config = dict(
    n_layer=13,
    d_model=128,
    n_experts=96,
    experts_per_token=4,
    d_expert=32,
    d_shared_expert=64,
    activation='reglu',
    moe_layers=[1, 2, 3, 4, 5, 6, 7, 8, 9, 10, 11, 12],
    router_score='softmax',
    normalize_top_k=False,
    routed_scale=7.89,
    balance_loss=0.0046,
    balance_bias=False,
    router_z_loss=0.0001,
    n_groups=8,
    groups_per_token=3,
    init_std_router=0.00639,
    lr_router=0.00147,
    vocab_size=4074,
    norm='rmsnorm',
    norm_eps=1e-06,
    tie_embeddings='early',
    optimizer='muon_variant',
    lr=0.0071,
    beta1=0.9,
    batch_tokens=[65536, 131072, 196608],
    seq_len=1024,
    train_tokens=525400000,
    steps=4507,
    dataset='wikipedia_en',
)
Below are experts of layer 9 (counted from 0) of a mixture-of-experts language model. Rows are named router (the router's row for the expert), down (a neuron's output weights, with its number) and show model dimensions 0-127. Each number is 50 + 10 x the weight over its row's rms, rounded and kept within 0 to 99.
Before each expert's rows: "comes before" lists some tokens at least twice as common just after its tokens as in all text. This comes from a sample of Wikipedia text that the model never trained on. Tokens count by the router's weight.

# expert 78
comes before: " |", "0", "1", "2", "3", "201"
router:52 33 46 62 42 54 47 46 48 50 32 56 38 52 55 36 58 51 44 63 46 39 60 43 42 70 51 34 40 43 61 68 42 48 44 64 31 24 43 53 62 49 55 45 60 37 53 31 52 50 41 36 49 36 45 58 47 49 35 37 52 53 44 32 36 31 54 58 48 60 61 53 56 52 47 47 52 57 42 47 64 51 42 49 48 43 37 53 54 61 49 58 48 49 50 67 32 41 56 52 39 48 65 65 64 46 43 57 49 45 49 52 56 71 60 66 28 61 56 53 65 58 41 72 52 66 51 59
down0:57 44 50 56 50 70 35 47 42 60 24 47 45 49 47 49 50 45 60 54 51 59 65 48 40 44 50 39 47 36 72 47 46 63 38 58 51 47 44 43 45 33 47 66 52 42 57 31 47 43 44 45 63 38 47 70 50 61 38 58 55 46 57 52 44 48 59 46 49 60 54 43 48 45 57 54 38 37 63 37 43 56 59 37 56 52 48 48 65 45 65 22 63 37 44 32 27 48 62 48 29 60 30 73 61 44 45 53 45 63 56 46 54 65 48 57 62 49 56 54 43 66 42 48 60 48 52 46
down1:59 71 58 43 51 27 52 27 60 42 62 41 49 60 63 54 59 50 60 67 52 52 53 50 63 54 53 47 46 65 56 60 34 49 49 49 33 37 44 52 46 42 37 38 60 51 71 39 47 52 53 52 62 55 48 35 72 38 53 57 51 50 69 54 47 45 64 68 49 48 53 46 70 53 52 36 37 62 62 34 51 42 42 56 64 59 66 53 37 48 51 29 33 42 46 55 46 51 44 47 45 65 48 40 39 41 61 32 51 54 40 52 44 39 62 42 54 42 42 53 44 40 56 52 61 41 54 33
down2:39 33 36 63 51 44 39 49 42 56 68 61 46 60 52 50 55 54 37 67 55 32 38 60 53 53 63 56 47 51 44 63 48 45 61 42 54 47 49 65 70 63 40 48 55 42 49 30 51 48 47 40 56 44 47 43 39 60 40 72 48 51 62 49 36 37 32 60 36 53 55 63 62 50 59 39 35 53 34 38 51 54 53 36 57 48 27 53 71 61 49 55 49 53 39 59 51 44 67 59 55 46 47 52 59 69 54 49 60 57 36 33 55 48 53 48 39 48 60 68 52 49 29 62 59 59 45 59
down3:41 45 52 42 72 49 52 32 53 70 57 43 46 60 55 63 46 43 44 40 54 54 51 70 45 63 49 55 53 49 44 42 49 63 52 50 64 41 39 37 50 52 45 46 46 61 47 54 48 60 56 47 44 44 41 47 17 66 66 46 50 38 60 48 56 64 60 58 61 67 40 57 55 53 38 48 39 44 52 31 39 41 55 67 76 40 56 47 42 58 56 71 68 48 49 53 61 53 46 58 58 52 43 39 37 36 54 40 35 57 54 37 60 54 34 37 51 53 43 45 58 50 63 32 51 57 43 69
down4:49 57 41 56 49 62 41 42 46 61 42 36 40 53 50 64 48 57 43 34 76 36 60 42 55 50 48 81 64 65 58 47 63 68 49 38 65 55 48 56 58 54 45 70 62 54 46 52 54 61 46 57 54 35 63 54 55 49 44 56 66 49 72 65 50 49 38 30 53 40 59 60 52 60 47 54 48 66 43 53 56 43 42 47 44 55 66 53 53 50 66 59 44 25 47 49 58 39 61 58 58 42 57 53 42 54 46 35 70 64 60 53 59 42 54 49 60 56 61 55 42 46 37 53 61 64 58 49
down5:44 58 40 70 64 64 43 45 72 59 48 53 62 80 70 43 45 47 56 36 67 46 59 53 41 31 67 48 46 49 40 44 53 51 55 49 48 69 54 38 39 48 32 45 49 39 40 37 47 70 55 39 49 65 69 51 53 51 47 53 44 51 49 48 65 44 57 55 39 60 66 61 40 45 53 54 49 40 51 40 47 43 53 40 51 49 54 64 52 53 71 58 55 55 50 55 60 33 31 55 65 45 47 49 35 36 59 47 51 44 42 70 45 45 45 54 50 60 48 59 53 69 59 45 38 46 61 63
down6:62 63 68 68 63 49 39 55 54 37 46 44 58 65 56 55 55 61 65 58 52 62 47 56 50 72 44 47 35 60 61 51 29 49 56 31 33 48 38 41 63 52 62 39 51 45 46 33 41 63 65 61 47 58 49 52 47 47 49 49 50 66 64 52 34 61 50 38 65 53 52 66 40 59 50 54 57 53 35 41 44 45 39 48 40 56 41 53 43 52 44 77 54 44 66 50 43 44 41 58 39 58 51 48 59 56 63 50 45 54 48 38 42 45 42 57 45 62 28 49 34 70 60 40 45 51 65 56
down7:54 51 57 51 37 30 52 41 42 64 48 60 38 43 53 56 46 60 41 41 49 48 52 45 58 47 45 46 54 32 33 58 64 41 38 82 53 40 40 31 29 57 53 54 51 59 47 76 37 50 64 43 43 63 51 40 68 50 53 41 53 40 42 33 58 61 41 36 47 44 37 43 57 66 34 54 46 53 60 62 61 52 48 62 35 50 64 36 29 38 59 50 57 70 60 58 63 60 54 46 54 41 51 53 57 46 55 38 31 42 55 57 50 53 52 56 37 45 60 60 52 51 50 49 45 46 62 52

# expert 42
comes before: " ", "201", "200", "1", "202", "3"
router:53 50 49 43 33 47 51 54 60 42 33 59 52 51 57 43 62 61 52 62 38 35 55 47 56 60 57 37 46 45 54 69 44 39 56 68 34 41 46 62 58 45 56 42 54 34 40 36 40 45 53 32 60 37 37 60 60 51 44 41 55 52 47 37 45 36 49 52 42 60 67 55 63 47 44 39 62 62 32 35 57 56 43 52 59 38 41 49 68 52 43 57 40 66 63 63 39 54 61 51 37 48 67 62 62 39 34 46 34 41 38 65 46 62 54 65 40 55 53 46 56 50 37 60 60 64 57 61
down0:44 40 50 57 18 40 32 56 59 59 55 45 47 59 47 55 49 45 52 34 55 45 38 39 47 51 40 58 39 40 39 58 49 37 20 59 48 44 45 40 33 55 33 64 55 57 30 47 66 64 55 37 29 49 59 44 50 77 59 47 44 48 44 38 48 53 58 42 48 48 65 43 33 65 54 49 49 42 52 59 45 49 61 52 39 52 36 52 51 63 47 46 48 54 43 49 54 66 59 49 49 46 73 59 40 41 73 51 46 62 62 48 53 58 57 53 35 44 41 61 56 41 50 55 42 56 40 44
down1:42 67 41 43 63 47 55 35 40 41 63 50 45 50 63 48 46 60 37 66 36 49 57 45 40 48 67 44 50 50 48 44 57 78 56 68 57 34 40 49 55 43 49 51 57 57 47 58 52 33 61 38 53 43 53 43 55 53 49 53 57 47 43 32 43 61 61 34 49 54 50 46 35 50 74 60 43 67 42 52 41 53 40 45 53 54 43 59 50 50 50 14 55 32 40 43 31 50 49 59 44 62 36 48 53 65 59 58 61 44 57 64 43 52 40 51 40 41 56 28 51 49 54 48 60 34 45 36
down2:56 41 49 50 57 56 57 52 47 35 52 46 43 63 46 66 47 51 53 25 45 33 48 50 47 60 60 57 38 45 37 53 48 38 50 47 66 38 46 48 56 44 47 45 55 45 38 49 60 47 51 56 66 67 51 65 60 55 49 68 64 68 69 36 41 53 49 70 57 58 43 54 54 43 41 42 39 38 45 49 50 46 42 44 34 64 48 34 54 50 30 51 51 52 50 47 47 39 39 69 49 41 50 55 55 73 59 68 62 55 57 43 37 43 58 53 35 71 73 71 64 69 51 47 43 50 49 48
down3:36 62 51 43 54 38 58 49 54 47 55 71 57 39 64 47 51 30 58 63 48 42 52 39 36 51 51 52 34 36 45 42 61 48 53 43 52 42 73 48 51 37 44 63 55 62 55 39 47 58 39 49 69 42 61 56 60 32 36 40 48 56 27 54 64 51 49 54 54 51 59 46 38 58 46 51 66 31 34 39 41 45 54 38 41 39 44 40 58 62 60 56 56 38 45 42 42 34 58 57 48 41 67 39 56 42 58 67 48 40 64 46 49 35 33 46 30 45 40 61 61 59 56 48 55 64 50 52
down4:59 27 48 54 58 61 48 56 46 41 42 46 61 36 46 57 59 66 48 56 51 65 54 38 59 51 28 56 30 56 37 58 55 68 51 66 50 35 54 37 63 32 62 38 49 57 47 43 55 43 59 43 51 48 35 50 47 68 61 47 46 48 31 52 49 44 46 42 41 43 59 66 51 39 47 38 34 47 52 56 64 43 37 62 65 50 35 24 40 42 39 58 44 43 52 63 50 67 43 55 36 61 59 42 63 43 58 50 51 48 47 42 60 57 47 40 53 45 45 53 65 33 44 52 49 65 31 48
down5:48 50 32 66 50 48 51 52 44 43 63 38 50 50 61 46 45 51 46 49 65 51 68 70 29 50 54 39 70 55 44 55 66 56 54 56 51 50 57 59 62 45 50 40 47 37 49 47 60 59 66 39 56 40 61 52 43 62 56 41 45 56 51 62 66 64 71 41 61 48 48 51 47 53 58 62 52 55 51 35 39 44 70 28 36 52 40 36 44 48 44 51 55 41 54 32 48 56 61 34 51 59 55 48 72 61 61 51 57 44 56 28 54 44 41 65 49 58 57 45 76 51 37 43 38 35 40 51
down6:38 63 54 41 50 49 53 64 54 71 69 43 56 55 53 56 50 48 45 35 65 63 48 43 43 52 53 53 50 45 49 46 47 41 56 42 48 44 46 46 57 59 41 61 51 68 44 48 52 52 60 73 42 53 43 43 43 56 55 50 72 51 49 52 31 54 57 27 46 43 30 35 62 36 57 41 76 52 40 46 53 78 35 48 44 37 30 47 57 48 51 57 63 49 65 49 53 37 53 58 47 44 45 48 56 42 41 60 33 65 44 62 38 45 56 80 54 42 56 42 52 45 57 35 45 57 51 47
down7:50 51 38 47 27 56 56 62 56 49 52 33 44 42 49 51 48 73 63 46 44 55 58 57 42 33 52 46 38 53 33 58 50 50 38 52 64 40 34 44 57 47 54 53 43 41 58 48 44 54 52 43 58 57 57 50 45 59 56 34 61 43 46 35 41 50 46 49 66 47 52 22 63 47 54 51 48 52 36 47 46 53 57 42 64 47 56 55 65 47 50 32 58 65 27 49 47 52 57 43 58 65 60 22 55 44 66 68 55 53 59 68 32 58 58 45 40 53 53 49 47 43 47 36 38 45 76 70

# expert 26
comes before: "201", "1", "200", "2", "202", "0"
router:53 50 54 54 46 49 48 53 41 48 40 57 53 69 60 36 62 51 45 55 40 41 63 40 46 61 61 39 45 44 59 67 49 53 50 63 43 25 42 49 66 58 46 35 57 42 46 30 50 50 49 43 51 26 48 67 47 55 37 38 60 59 49 48 44 47 58 61 49 54 54 49 71 60 35 39 53 60 35 38 60 48 39 61 56 38 30 51 54 59 53 55 37 59 53 66 35 51 55 48 46 49 57 70 63 33 45 56 43 48 44 47 50 70 65 58 30 60 55 57 69 48 36 67 50 61 49 60
down0:51 38 38 35 48 59 36 63 49 48 51 61 55 55 47 55 33 39 65 39 51 42 31 58 44 56 39 51 28 40 47 39 39 38 38 58 56 53 48 56 47 57 49 57 42 58 43 40 66 35 63 61 49 35 27 53 66 56 60 41 33 57 55 29 48 65 47 51 46 55 48 63 29 32 58 40 48 64 35 54 55 58 44 47 56 50 58 72 33 57 41 54 48 50 63 51 48 50 67 50 61 52 48 52 32 35 52 46 58 47 54 55 41 53 60 44 43 49 60 47 45 33 46 72 41 53 55 46
down1:67 54 51 45 62 37 47 59 55 45 46 56 45 57 71 54 52 57 49 32 52 49 64 51 35 44 58 69 58 47 51 30 48 51 43 47 49 61 24 56 50 54 43 49 53 49 56 31 43 58 63 31 41 65 52 48 39 39 35 63 46 43 66 41 41 42 33 43 56 45 39 46 27 37 46 53 28 37 50 44 42 45 68 50 60 61 50 59 27 40 57 53 42 67 48 47 43 50 48 51 61 46 65 54 45 55 51 53 52 53 54 71 70 48 53 55 42 47 29 52 58 63 47 48 60 57 53 45
down2:57 57 50 31 46 54 50 38 47 53 49 41 50 52 55 42 47 54 42 55 30 38 48 55 32 57 47 39 29 50 62 48 49 49 56 51 51 52 38 39 71 49 55 65 42 49 63 48 53 51 54 40 51 41 41 50 52 48 60 52 38 57 39 53 70 42 51 40 40 53 53 62 73 34 37 33 46 38 53 56 58 62 30 46 45 71 41 66 59 44 48 57 68 46 66 34 35 48 31 57 50 63 46 49 66 44 49 67 66 53 45 53 54 46 39 54 51 61 56 37 47 32 62 58 64 64 27 51
down3:59 44 51 51 50 57 40 55 45 39 43 23 30 41 56 63 57 49 66 30 44 64 50 48 54 54 50 40 24 48 73 50 33 48 59 38 40 51 50 56 26 49 34 54 51 55 34 51 46 63 47 51 57 53 41 62 44 57 45 49 44 48 45 33 52 58 56 22 47 45 45 45 53 57 51 72 56 39 39 51 44 51 47 47 70 53 63 38 48 50 33 56 52 58 47 51 23 51 52 49 61 38 47 46 48 41 41 58 53 59 63 55 45 45 67 73 60 56 57 46 46 60 43 59 59 50 49 53
down4:38 42 53 58 44 72 53 64 50 61 58 59 49 34 35 53 31 60 53 42 44 99 58 40 56 56 59 54 56 54 56 45 42 37 54 39 33 52 55 52 51 41 67 43 53 35 56 59 61 49 46 52 47 49 48 49 46 66 42 59 49 47 35 57 45 56 51 36 43 48 59 44 45 67 56 36 58 57 45 27 41 56 52 42 57 66 34 56 60 49 46 49 71 53 38 52 62 42 52 55 55 45 47 50 40 55 40 46 70 50 57 51 51 59 51 45 38 48 51 43 42 51 54 58 40 47 47 48
down5:48 28 53 42 45 45 53 68 53 56 48 61 43 22 40 57 48 29 50 47 22 71 57 39 38 46 38 32 62 39 58 44 36 35 49 42 59 53 59 56 40 44 46 54 33 53 59 55 42 40 55 67 59 66 48 50 45 43 71 54 47 48 48 43 42 56 28 46 54 51 47 63 64 44 50 57 70 44 59 36 57 51 46 35 61 49 54 36 47 43 53 53 47 70 70 53 48 53 56 52 46 48 56 52 41 39 60 43 61 27 50 55 54 63 59 48 56 38 57 59 52 53 52 54 48 65 48 52
down6:42 55 40 37 58 41 40 48 45 40 53 38 41 57 62 45 53 44 43 41 63 52 48 26 43 50 54 60 52 61 49 48 43 62 33 54 39 44 46 38 58 39 61 42 53 46 39 53 54 54 41 59 47 40 51 56 57 53 50 44 52 59 53 53 57 48 39 70 58 39 60 54 61 70 53 55 55 47 53 75 52 43 32 57 54 41 57 35 39 32 49 39 61 70 57 55 41 66 55 52 43 61 46 49 73 52 46 54 33 55 38 48 45 34 47 47 53 61 56 70 61 45 44 54 52 23 20 38
down7:62 45 46 46 43 37 64 64 41 41 47 42 40 63 76 67 46 33 54 57 48 47 57 34 39 50 42 69 43 55 62 57 71 56 35 47 48 39 23 38 59 61 44 48 35 41 51 74 52 40 42 48 46 48 27 56 51 50 45 48 45 48 60 36 40 61 49 61 53 49 48 49 58 72 49 46 45 49 65 40 60 64 49 57 47 61 54 55 41 39 52 56 52 32 60 51 49 51 53 51 56 46 48 51 44 53 44 21 49 72 49 53 55 54 43 59 40 45 64 61 43 53 44 62 47 64 51 53

# expert 12
comes before: ":", "\n", " by", "(s", " office", "vation"
router:58 42 52 59 45 50 43 66 62 33 28 56 45 51 54 39 64 56 38 46 41 54 49 45 51 56 47 40 60 48 71 53 45 45 50 75 46 49 57 59 58 41 61 37 37 39 37 39 36 28 33 51 66 50 47 57 42 54 47 48 64 44 47 44 55 57 43 34 36 60 59 57 58 46 36 50 66 42 34 50 53 50 37 55 46 44 54 60 58 63 62 54 55 63 57 62 41 66 39 45 48 66 63 60 54 46 46 61 36 35 41 57 30 69 49 48 51 55 65 34 58 48 44 42 41 56 69 60
down0:40 57 57 45 36 55 71 66 61 51 41 50 54 40 41 41 57 53 48 65 46 64 52 74 45 54 51 52 47 59 66 27 31 41 40 48 62 41 54 47 50 35 43 28 61 43 48 51 43 47 58 31 54 46 45 39 51 47 47 56 46 39 36 62 51 59 62 57 39 46 55 51 52 24 44 40 52 53 32 36 63 60 47 57 62 53 48 39 59 56 53 35 59 69 62 54 55 56 53 48 62 65 52 47 49 40 46 48 64 53 54 55 51 41 62 35 52 57 41 47 66 32 48 32 61 56 69 42
down1:27 42 71 59 42 56 42 55 41 62 42 54 59 41 54 39 63 46 44 40 56 53 61 51 61 63 41 37 60 38 63 32 47 48 45 71 47 38 53 61 49 26 53 42 43 52 27 35 61 38 37 50 43 60 34 53 54 48 39 50 20 47 56 45 67 63 65 49 57 40 29 56 65 50 48 56 53 56 39 60 51 50 42 51 43 48 53 43 45 59 55 41 58 50 48 52 58 47 59 48 45 47 49 73 54 36 35 48 56 49 49 65 51 46 53 32 45 55 42 38 57 54 70 47 40 52 50 39
down2:47 56 56 50 65 35 52 66 51 28 44 37 49 39 40 51 61 61 40 45 37 38 38 39 58 41 52 48 39 43 48 55 48 58 47 51 39 48 51 57 58 74 31 64 50 40 42 47 56 52 56 29 60 44 26 31 48 55 42 62 37 53 42 48 54 38 53 47 46 55 62 38 64 48 51 50 35 40 47 42 39 53 66 58 57 49 37 55 60 44 55 61 52 42 62 29 53 56 42 58 47 37 59 47 71 45 47 41 47 36 41 55 60 48 77 63 60 46 40 54 59 35 37 41 46 49 46 65
down3:35 49 63 68 48 45 48 69 54 52 40 43 56 74 41 61 43 50 65 55 44 57 58 40 62 54 61 43 37 54 45 65 65 69 47 14 51 35 49 50 51 50 57 39 57 36 38 42 46 49 52 29 59 42 46 55 57 50 53 40 56 38 37 36 52 47 49 60 36 37 32 50 41 67 50 42 46 64 70 45 43 38 56 41 43 53 50 49 47 53 52 53 37 43 55 49 45 46 43 41 54 56 53 68 46 45 48 66 58 39 52 50 28 44 59 46 31 68 47 64 50 57 51 49 46 42 48 49
down4:57 50 49 36 44 47 57 40 22 29 42 53 39 67 54 59 45 53 56 34 45 57 50 45 57 39 30 48 29 48 62 50 52 60 43 45 55 70 41 47 50 44 43 48 39 56 56 49 44 79 44 59 56 38 38 47 51 36 53 46 36 56 52 47 30 51 57 46 58 48 47 62 38 59 45 50 54 38 39 43 69 68 54 35 55 47 71 52 49 32 49 39 70 43 60 49 48 52 51 36 66 35 50 50 60 41 45 50 48 40 47 42 60 37 51 59 41 41 55 37 40 41 48 50 49 28 56 45
down5:60 70 56 68 51 37 60 47 41 63 49 52 45 66 54 54 38 35 62 42 48 22 50 56 37 60 61 56 38 67 60 44 63 32 68 40 48 55 55 46 49 40 53 40 51 50 57 49 63 62 51 28 58 45 59 57 46 46 48 50 62 47 65 49 46 42 45 44 53 41 69 51 60 44 41 51 55 55 48 48 50 32 67 50 43 60 39 61 42 44 40 50 42 43 61 55 64 37 56 37 29 42 68 47 53 32 49 52 53 60 47 43 47 51 56 62 47 39 59 47 43 61 42 45 71 55 25 52
down6:49 49 44 60 44 45 51 36 58 49 53 67 57 63 46 44 31 49 72 53 49 67 34 39 64 63 58 46 50 51 54 40 59 48 54 56 29 38 54 61 47 55 54 49 45 54 58 67 72 51 41 43 56 44 45 61 63 65 48 72 59 52 54 55 49 57 39 56 27 65 34 48 45 62 52 40 40 57 46 38 48 46 56 55 57 61 32 42 46 38 50 39 47 48 58 29 57 57 59 51 52 44 70 53 48 41 41 51 54 61 48 51 48 41 32 42 61 36 60 61 39 44 24 49 41 42 51 33
down7:61 32 39 31 44 40 32 33 56 59 44 43 41 44 43 57 49 47 51 60 58 68 48 50 45 51 32 53 27 51 57 45 61 39 44 45 45 51 58 33 60 52 53 63 50 45 55 55 29 52 57 59 40 51 46 50 59 55 50 45 63 51 56 53 46 77 45 54 54 35 59 32 49 48 41 49 56 48 33 45 31 48 48 52 51 55 57 57 53 57 56 58 42 51 36 35 47 61 41 39 44 56 69 53 48 38 37 60 31 35 68 56 49 53 70 51 48 38 35 55 43 41 56 72 45 64 30 51

# expert 19
comes before: ":", " |", "\n", " information", " by", " code"
router:57 44 46 57 48 48 43 65 51 37 29 55 39 46 52 42 69 53 39 46 41 53 51 51 51 56 50 31 57 49 58 50 48 48 53 72 41 37 57 61 63 37 61 36 44 35 35 37 35 34 35 45 64 46 47 50 43 50 45 53 57 42 53 40 57 52 42 28 37 68 54 60 64 56 38 47 56 41 26 48 53 54 23 58 44 40 52 51 60 58 59 65 51 60 46 61 53 60 44 45 55 58 61 62 49 39 39 68 50 37 39 64 45 66 59 54 50 61 59 35 56 44 38 42 43 54 67 56
down0:46 41 47 47 47 58 47 52 56 53 58 61 47 41 68 63 55 65 44 41 54 51 61 55 44 52 37 66 42 37 33 47 49 36 47 41 69 62 45 70 41 67 52 59 44 60 46 42 42 51 55 35 30 67 53 43 64 52 60 55 34 57 54 58 52 35 67 56 60 52 43 52 69 70 38 40 44 49 39 46 66 42 76 59 34 46 32 53 39 48 49 45 41 55 58 66 52 40 49 39 48 43 53 42 44 42 57 55 63 58 49 51 62 38 41 47 44 47 57 33 43 74 48 46 63 57 61 54
down1:56 52 49 55 57 43 51 46 50 48 67 50 39 45 46 48 61 57 51 53 69 36 68 64 58 56 67 56 36 51 41 50 56 52 49 63 57 74 34 43 49 56 63 51 45 66 51 52 55 48 52 30 62 72 52 51 52 33 58 48 35 64 58 44 72 54 61 39 43 50 59 44 33 37 33 60 61 51 31 41 55 53 46 51 35 38 63 44 40 39 58 58 52 38 35 56 59 58 35 38 45 45 30 44 64 45 50 56 51 64 51 47 37 47 36 39 63 59 40 51 45 54 35 57 56 56 38 56
down2:45 21 47 54 56 44 54 52 34 49 38 44 61 58 55 57 53 40 26 62 50 31 58 57 60 52 46 50 57 52 42 32 57 35 63 49 53 49 63 67 49 55 36 62 69 46 42 54 39 47 44 42 50 54 54 24 50 37 41 48 43 57 61 53 57 55 57 51 34 65 59 71 51 37 60 45 58 46 47 47 52 44 59 68 54 46 39 47 49 39 56 61 59 49 69 51 47 56 65 32 65 52 50 44 59 60 51 55 54 46 52 58 75 54 55 36 32 53 33 38 52 37 38 45 57 46 40 51
down3:54 65 57 40 48 56 47 39 45 51 56 67 61 50 63 34 40 57 69 48 42 55 56 54 63 48 42 52 21 74 36 51 35 56 54 48 60 32 50 49 50 44 59 60 45 68 45 41 46 50 34 42 52 59 50 47 37 43 72 47 55 41 46 72 53 62 32 42 54 48 64 51 58 74 41 46 49 41 45 57 45 54 57 52 56 42 57 32 46 41 54 43 39 41 64 41 51 50 55 56 49 62 46 45 49 58 56 44 46 60 45 16 43 41 57 46 31 60 52 38 39 50 55 58 40 62 52 50
down4:29 50 56 61 52 52 46 51 44 62 62 50 52 48 54 54 29 48 53 72 56 45 52 55 47 48 55 50 60 69 48 55 50 48 45 35 48 51 58 53 43 30 66 43 36 44 43 30 59 45 55 43 47 55 58 30 64 58 69 55 47 32 61 50 47 43 33 47 36 44 48 52 44 48 36 50 54 53 32 49 43 64 41 51 47 58 52 59 45 42 37 67 39 39 65 29 53 51 56 51 34 42 58 52 52 41 40 55 58 63 33 52 43 55 65 41 58 74 64 73 49 60 44 52 41 47 54 66
down5:63 70 69 54 41 41 50 55 40 66 32 59 35 49 54 40 48 53 43 36 62 72 55 42 38 44 58 57 40 48 43 59 44 43 48 31 49 59 47 48 50 19 52 47 46 40 44 55 53 55 42 59 44 61 53 34 43 42 52 40 57 52 52 52 40 56 44 47 60 44 19 56 62 51 65 28 45 60 53 40 60 47 57 47 42 53 59 60 47 56 52 51 43 33 38 58 47 45 53 59 32 64 56 47 72 52 47 59 66 66 53 48 45 54 53 56 41 63 59 50 54 37 51 65 65 53 34 43
down6:66 39 49 57 62 38 52 46 55 44 50 37 44 43 51 51 50 44 61 50 57 57 37 56 56 55 47 57 60 61 68 49 38 37 48 54 43 66 42 37 44 37 55 51 69 51 54 50 34 51 52 45 44 74 49 45 45 63 71 43 62 33 45 60 65 55 57 49 61 39 57 52 59 51 47 56 63 36 57 62 56 62 44 36 62 44 48 43 49 51 61 53 46 39 36 63 35 49 62 45 46 42 37 45 63 54 42 71 45 36 24 33 52 52 49 38 47 47 39 25 52 32 65 36 59 45 49 38
down7:55 48 53 39 45 34 35 42 41 60 50 49 51 52 45 47 64 34 55 53 60 48 44 65 56 50 65 50 65 55 56 49 57 54 64 59 36 50 66 42 34 35 47 66 33 49 45 45 73 54 52 50 47 69 42 37 56 47 51 73 51 46 62 42 42 60 45 62 62 63 52 35 66 67 63 48 53 61 54 35 65 57 54 54 63 43 66 44 67 39 50 46 59 62 57 44 56 63 43 72 46 46 49 37 44 54 64 59 49 34 52 44 53 33 60 48 50 63 32 44 36 42 55 51 55 63 46 53

# expert 61
comes before: " ", " The", " In", " He", " It", " This"
router:55 55 49 49 35 36 48 51 56 43 35 60 57 58 52 47 60 64 52 61 34 45 59 44 60 57 58 36 43 44 60 70 55 39 63 66 41 41 52 62 55 49 60 45 52 35 35 38 44 40 50 33 58 37 40 61 59 48 44 44 53 53 41 35 39 36 53 48 41 55 68 54 65 52 41 46 61 63 36 39 52 59 41 56 58 43 42 48 69 46 43 54 41 67 60 69 45 47 59 49 36 52 66 61 62 37 34 45 35 41 37 66 46 63 52 64 38 52 57 47 57 47 37 64 61 66 60 61
down0:49 42 40 47 38 45 53 41 43 51 55 47 46 42 50 64 58 53 51 71 49 75 35 39 59 53 60 71 50 61 34 65 42 70 54 49 34 63 57 70 35 42 52 59 33 72 55 42 47 36 40 55 35 51 48 42 51 51 51 52 49 62 46 44 49 42 46 67 51 57 40 39 50 51 54 49 43 53 33 52 41 42 47 46 45 43 57 51 48 67 43 38 30 42 41 43 60 40 49 69 41 44 50 69 55 58 49 36 58 50 62 61 65 48 68 42 53 61 52 58 37 30 52 44 56 42 38 37
down1:43 37 51 48 51 57 37 35 52 40 48 43 40 53 68 52 52 47 43 40 57 30 55 65 62 61 53 47 37 56 44 60 59 57 39 63 50 46 46 62 60 47 59 34 61 46 30 59 51 55 42 53 49 43 37 36 44 51 35 31 43 39 53 57 50 39 52 52 50 40 64 54 52 39 61 40 68 55 49 52 62 37 40 64 48 50 36 39 55 56 28 46 34 30 54 53 50 73 71 50 56 54 52 57 54 69 70 71 54 47 37 54 59 60 50 54 41 40 56 54 49 68 59 65 50 38 52 54
down2:56 55 49 59 56 32 42 49 70 51 45 57 51 51 55 50 42 49 39 36 59 65 54 52 47 44 38 49 37 45 53 54 49 41 39 62 44 48 36 37 60 53 30 54 48 52 40 67 55 55 36 57 52 45 58 61 61 36 41 46 57 44 63 35 43 50 56 64 62 53 41 58 62 48 61 54 44 53 65 43 62 43 68 63 42 54 26 57 45 43 54 37 52 44 30 66 23 50 62 58 55 51 51 52 52 41 64 60 60 55 45 77 51 51 64 60 34 41 37 53 70 48 58 52 53 69 44 63
down3:43 46 56 49 41 65 50 53 37 73 61 39 46 54 53 43 63 52 56 39 53 53 61 45 58 53 53 56 50 55 55 70 56 50 57 68 41 48 50 45 57 35 45 47 44 54 35 51 54 34 59 60 60 54 43 54 61 48 55 47 45 56 50 52 38 59 45 37 50 55 41 50 60 87 51 67 19 52 48 35 72 54 46 61 64 49 53 44 61 47 35 53 42 61 63 76 60 49 47 51 63 36 49 58 39 59 42 48 52 62 49 67 56 45 46 49 43 42 38 52 50 61 40 55 49 36 33 40
down4:42 52 35 44 57 43 46 50 39 44 38 47 50 52 46 52 68 32 59 43 52 45 39 28 52 42 58 63 42 45 65 37 62 64 38 46 59 36 55 57 49 60 57 60 56 34 38 52 52 40 56 36 47 39 54 47 61 44 46 61 57 38 49 42 36 50 59 51 34 48 65 42 58 53 70 30 52 47 28 57 48 55 50 51 69 53 40 62 48 38 26 62 53 61 44 59 56 52 49 51 50 37 66 24 46 46 42 34 66 33 48 55 45 47 61 54 63 59 45 44 57 57 67 38 60 39 47 50
down5:50 49 55 49 51 36 57 18 39 45 39 44 53 60 53 48 51 67 58 49 34 39 57 62 41 63 27 48 53 57 63 33 57 42 61 65 48 53 38 51 50 40 36 43 40 42 39 49 40 53 49 53 40 48 58 64 64 45 56 48 36 42 71 59 48 52 40 43 63 51 49 50 59 51 56 57 55 59 40 64 64 55 23 51 26 55 45 51 45 61 48 47 45 68 52 53 59 47 40 50 50 65 53 63 51 44 25 62 55 50 45 61 53 22 54 55 41 43 57 34 51 47 42 61 52 47 49 49
down6:46 48 56 48 46 42 64 37 54 51 54 58 39 41 43 53 58 41 73 40 45 46 75 34 48 51 41 58 50 65 55 42 28 58 35 40 44 54 71 61 69 35 46 33 58 41 61 44 48 42 58 59 45 53 53 59 66 91 46 40 60 56 42 39 34 48 44 53 49 62 47 55 55 49 57 38 37 60 49 59 59 63 47 57 53 38 50 37 61 65 48 39 53 32 55 50 56 31 56 54 47 37 53 49 46 50 47 52 56 60 51 46 48 42 58 44 39 33 44 37 42 41 43 49 46 46 52 40
down7:45 50 45 35 52 35 59 68 51 42 63 44 48 37 47 53 47 35 48 57 49 58 56 31 46 50 52 54 65 56 43 36 49 41 36 57 34 43 57 64 54 48 46 45 58 66 44 47 45 48 45 23 51 50 30 49 58 21 54 49 49 39 41 47 46 37 31 30 62 53 61 66 63 51 37 48 61 39 54 30 45 39 54 46 45 49 55 46 50 47 42 55 45 47 52 43 53 43 36 49 46 63 43 41 52 70 29 40 41 47 74 49 35 61 52 61 56 56 63 51 38 60 49 59 56 36 39 49